From a checkpoint of a small mixture-of-experts model trained on Wikipedia: 15 layers, a sigmoid router.
Below are experts of layer 11 (counted from 0) of a mixture-of-experts language model. Rows are named gate (a neuron's input weights, with its number), up (a neuron's input weights, with its number) and show model dimensions 160-191. Each number is 128 + 24 x the weight over its row's rms, rounded and kept within 0 to 255. Numbers have three digits each.
Before each expert's rows: "mostly gets" lists some tokens that are sent to it at least half of the time. This comes from a sample of Wikipedia text that the model never trained on.

# expert 8
mostly gets: "burg", "ford", "ić", "na", "za", "ka"
gate0:117101154116191115131088123133127124134110119139125098138088135092116144147165080149106146145096
up0:137125155085143146106141138131132122134128120112079127130120120102092127168131180133145137169151
gate1:144116190138144136091117125172094091118117137108160124183092169162146135116145155132108121092137
up1:101086134139142133127108150117154106113117150150125194164139095145106146126118128148131121117124
gate2:116133133083144092099107110090118102096129124161122134080086138120112138134100116133092131094153
up2:099115129178098156123154118133156152156185119128147092108133123092087094125134155164092092173117
gate3:106152077119166157102150149143140141122158130123128104117110120136140139181174095133165131132129
up3:155138120142138134136121106135115113128117150124129205130124115138129140157137113115114138161135
gate4:141101145126121143133134116096138140162109128126137096131089103137097109128166076162148151170091
up4:108164129104107099130145144119115130119108145136128138133146112111108129110132141127123142123178
gate5:149141093102110120149122146123154146112117091121098131083164078112109122091159139118106126107139
up5:130156119114120106104128127101132133154164059116147106128124159099141088105145121147144152121172
gate6:141117100126102170137147084131134102094116112088125110165115131132142105154134153119087128124134
up6:082138122139135128136146106132155160142148119117104124114116102120148119137134157136102133172162

# expert 1
mostly gets: " mm", " rock", " pat", " wood", "yp", " aut"
gate0:102119127129132109143136110134126129103157129146145083136128098144084136140116112127101159142134
up0:119122157143073159141144156156134130136129132144131143180132144147098116124153176175148134146119
gate1:132128118108161105124133128162122098120146139113077130143132154089090149143137146123127120132134
up1:143122135163103147154136165124137136144131188126164154127116114135140105153133077167131134129139
gate2:127120171096137113096108140151093146155091159148106076142114136149161099129152125165100144092126
up2:121110139130129146138093126119111134120125126144179154114092140120141139154135138172174115106056
gate3:127104098106101107100112093106119135104185121123160088158139121145090091136169128130133109117124
up3:142091114159128118135150148149111140079097131091093152151132159153179117125140129113111098110125
gate4:187134134112158144142128092135131157066126095108126146152109116138154124114118071111135064124130
up4:129139075153103107176125197105087103107149116153162186096092127090111131133155098155145078111076
gate5:143164148129083156109160134131122111111142135089138123180146152149091099118172137131174180153117
up5:195131111121118151125121168107124182111136158135145153118121134145132100111131149128172125117135
gate6:145131155128140137081130169150150121152143120110145157074143143132111145123121178149125095092134
up6:118147155114121133141119156093190157160149120113162164070145136097122136123095136112114085126116

# expert 9
mostly gets: " San", " Mor", " Har", " Sal", " Mil", " Ed"
gate0:127109129143104153125101102128164132155131153145127098149127119106161124122165151129166130090132
up0:133125120118147100138140115129154120153152097113152115101064123155103132057106129125119122099180
gate1:114118132087115157097104150091144149152135049115130124130156106149073141142155099096147111169120
up1:130164114122143103151111099156109102101143136143113119109117164104172100106132101147150170105125
gate2:155118101113138163138108134128158134136114124103101091133146132120103116149120093126118115134092
up2:103135120142133122157110123110087124113151104114132137111152134107118151097122127099116146128173
gate3:078114125121111154127112117134095108122145119108159159121152143159154150092111121074121133145082
up3:121160113180143136106113159133133154092145124142099105129086142154103159119137135139149120132119
gate4:140161116126134069147132140135131095102125163174153120140087168136174149134139138056111139171133
up4:160076119127133081135119129118111126122138153175159121147107131100176131126150090096115083131136
gate5:139119146113139125119116148162127125086136127126111120114112089105156106184117140129075163124169
up5:118120136098124142115079139139123116116141107147122143109120127155090107127106135122146169131123
gate6:129141139106128102100160112166137130155162160175085152157116138118147144110108118103128081110123
up6:098120134115105124121108159103168138063101146076110121130150117127151123140118131155135143129109

# expert 7
mostly gets: " K", " U", " V", " Z", " C", ", M"
gate0:136137105106122100118095116106138159142121121133083133091153185128165149144141139152112136115084
up0:139115161146125151140149077173096125151118109124144103157116137134105139155136102106112111131131
gate1:147088133167115152129118145150147149136154115132102125151108134077151169128110105130131138130151
up1:084099148081165071129106142120141107151144135163093120100159127115135092103156138136117150062141
gate2:138122147104135181139185132177141127139139113118171115078135110130100112153073135138100084105134
up2:136106107160080163139152131162148118124156097133132138124129091156123120109150169123119114146115
gate3:127157130117157100143127105109144160132132125113163109122131161134124149117131168148124122103137
up3:115085142135109141154098160101130124120122148140153177119137149079119093102152080089139139151141
gate4:156108111128123151123090148115121130099113152144097080113107102123093146139131109144116119158162
up4:127113088171136113091114118084113129145109130109124079111081102108126122141114151124118125129109
gate5:130139125146087139165140114177162146112195133148095125185142145141123147127126109127163109126122
up5:140130121141124103153102158112120099119087117116120114125086133115134136115159112145168138166138
gate6:115127114096083118093118132146131123125165117125101136129106143114114129130140094109148145129142
up6:109106122105078140121116147118094100166146127102133140128112115082158139121109104201108132139197

# expert 6
mostly gets: "0", "1", "2", "6", "86", "29"
gate0:125152143122126103135141149116084130172106122111093107117127161099103131125089052115164126144105
up0:137166154126111120107109133147104157128107134126124116084113128077140133093139123124146142146126
gate1:177103136152105135133147092134163137125123112162148136128142133111101153112175168097108115145136
up1:142097100136126099111109114125122151155154132126134133146163112138134169133155151117096125164115
gate2:064129115109160145132132133144120122113126146136149123120143131085152132104146118124115172144111
up2:164125124125146155145130120126082110137180139102106109120151105145099119169161126145132116142109
gate3:148118170123127116101089127171083127133145134149106137082106097152152124100132147151165085153107
up3:101126141067113131161119114121160154129114123089123074117154181117168117152175128179178158138113
gate4:148120132145109132111145100125073139146133108101135135165113115121100136091114112124125100131137
up4:106112111129149093122137111120103125110162114143105119140122131112102168100122118130160087157081
gate5:137123109125114159146126119123130100137145113106125140108105112126167123109124140133126117144113
up5:098149152135101130077141087078094163100138132144164157182155110112144104171143087162112168126138
gate6:124100160096081147129138076126158102117109135142148145134139139097151100120113154139145169116103
up6:087128143133114141154150129121143101132117110146110184138143127123128079139101104118113135101124

# expert 3
mostly gets: "ments", " government", " business", " community", " work", " building"
gate0:093146148127176172063148172138123106140126148086095124155121150112117139138108125144145155120139
up0:114127118157112130140095107136123176141141102139089147133149158063113173142148151127176101154087
gate1:156134144194154120136099198163112106136149099169127145163095091134133143159152084146101134154139
up1:155115141175169131119107174108108107179138121152098141184095120141147128139155094151116163142152
gate2:125166143134145120128100103147115136140139144142132126100143096132094162109159126122181084128122
up2:093131090123117109107140128158133096092112171136115149160153113118139103153120124132122092114167
gate3:092088116100077144145116142129150135164127114109190107149127151131115121136134100164133099193130
up3:156149164135187145100176105112104112087106095171069138147132155109109121121142186125135138118126
gate4:108098104133123145162108113120110148113107185111138107101114147095093113149111148083114165129138
up4:134125125097132117121058121118106123121085143137155097129128106131141150163107128178174172119099
gate5:157110145113152121152156123098101122090115152144176119115119116124128122113128101102133149131136
up5:109126134136133135115151144132096128127147112167150118096136093145087096098130140142115135133128
gate6:147110145153168124102133137073139133144097184157092144127135087128112118122174106103126166127106
up6:118146099123137100101138165123094139118082118166131102114108167065179152123127146163183097158118

# expert 5
mostly gets: " has", " was", " have", " had", " not", " would"
gate0:101103158141138100088146121092162138137157167146128113125154147117155108113190133089116148099145
up0:106160104130098147142131145109146126108121115136122115130145154144091160127140103131104114157135
gate1:132111097148085103145129113139088135122147130159128176142150069167116090154160129154150155125133
up1:135107152161142085127106132139136108095140120118166115102134157098129180116115179124113131119120
gate2:102135128131109128163141147146074101138120118155124132105083181096170139105139125141086115096179
up2:103092110076105158128151121092125155142108138127189157149111148152084076108151161114120158151093
gate3:088139122161108138095127145135118108178105131116138104080153072119151135133132104114130161109114
up3:136130116137118083128097096113141100163176124119096119136117122116137064191121125125115086134127
gate4:132147132107123128109133102164145135114129130123171111125123090114163136173118165086111145100103
up4:091103113162101119162128132130116105106106123157111151091102137103147085105133134114152140108162
gate5:091119099109125136165101158103096173133092112094132112148106152145092141153127155131133094124154
up5:177125153135102151121106107109098126138113121174136103140138097103157163117124127066066116137117
gate6:109113104150117150097089092148149142159173112129118161142133112136105198094110117138125146121134
up6:128155073118125116081100106146149144129171110135101158095126138125133123123105120139110122111150

# expert 4
mostly gets: " re", " former", " under the", " British", "- •", " German"
gate0:066111049110126115110139133140152134113100158140124144146144162116134138110075113156145101131145
up0:107138121131116124127155097105137096115083142087143142139121136122149104069113139120123137140127
gate1:141104131115135151145126128174124154129102128151162181096086110102146152073131099154089123169125
up1:161092165153073138115083166136138128125111082142112165092123144147088142098153136133153133154114
gate2:116097134158130103095093120071108105122114122123136135081141139118148133124180115092131141162123
up2:160162135130094091150079142158115124155140149114078115158131145121141088164168168150148110142146
gate3:120126170116133101102073078136137113114095147184156128139116073147161111136108144121160141127090
up3:132094129077137149157090177134104163082114124059172112119110155148101138118113108109135110062152
gate4:123097126130129135128120120152119151129156134133088165123125161145100121092142155138112076156147
up4:090118140113126121112121073175102107146135119099118130149122103099085111114125111104126116168134
gate5:158145115128142170130132139138136184128180104143139102164095126150156125150132119116117141156143
up5:128151114107107143127119128120126166113095148127132181124103133119125134146126159148147113121106
gate6:112113120125100126119099112133124138152102153150135126149101109159119168115145150154110080131124
up6:153099149169160151142096168103093063122107141118091076142090108146137097124130109140136158090132

# expert 2
mostly gets: "|---|---|---|---|", "|---|---|---|---", " After", "==See also==", "After", "==History=="
gate0:132132114093116103163099085115101093090107138151110180109150129124135076120154145159124086138107
up0:096136134121118114118123157146178091126080091094122108153125092136084125133146171080148095111085
gate1:114116089137137100154106125157122118128126153117179132164151163127118112168124168094107121149102
up1:085141122128163136185130091157095099120168104127150147160118139167116111103133161151144163137122
gate2:132129157130079186162155141113105112116095100146110139128129124136138114107082138126097109117120
up2:125117154130104131133159144100115129136114152102173123146123109163141124126094145147118082100184
gate3:097110104131141125129157130101198137146137153118141111168104151143165132122161152142092153134122
up3:134099134093119129174156142134103122121144125109117150103162097106084147114112132117115137087145
gate4:131141149127178129131102099113151123154095115158110153098111125149141085129106096100085124146115
up4:162118111161101128102158153167131180119141158098091157128114129096171124132165128099128133140122
gate5:117129104109101136175093120134135127117142112148163110123123087132120170125136156129095124103123
up5:120173149146105107125125158123104094120118142108114118094125185100110155140121103123164142143138
gate6:166160167150077175140123143093111095111081125104105130138121188054150113089116144157154122119105
up6:137154142106114113142140099120102134070113151093162124163146137147113121109097162152128106175157

# expert 0
mostly gets: " w", " s", " res", " \"", " ex", " sl"
gate0:130133117087146179093103148131082158106155107122115124097131180109123145084165113141125142134134
up0:126156132120094208175112134090112107125174155164116144116114172135171157151133138137120145154086
gate1:115157112111127121135103128180114165114100170129162120138151102131117139164060073087122154112114
up1:097155127156095102158094151164151121128102105120122107086141108136138073153166104146117144127098
gate2:122141134116146095101164145136144091141087123099066118133106127136115129104117112121121129140128
up2:120152149129092109136137107119116107105100158144127127151144144122110128128140132116142149177096
gate3:114119127104119149181158146098161062140114167148171140139163162104195138134149092118094137115127
up3:114123120132105148124121117089103142117089115150151123126123169154160112123122163111110121149140
gate4:163121114104089097121149144096128133153136118098116136117121161136139125158104143086107137149109
up4:119139161172103126099121137125138121116132142162093124130100141135111130126159093069120148153113
gate5:150087118106097139123141156081153156148139092161154163155140130083149095125125119123141121182061
up5:119109154147146109136142128122105121159119114123116072178129125143157145152163120120162101130165
gate6:111127129097120147156125107151119109119088145105098162147151131134141128109114164128147117090134
up6:149166135149100140077145158139112115160111134177149124123108095117094148095141091151115158116102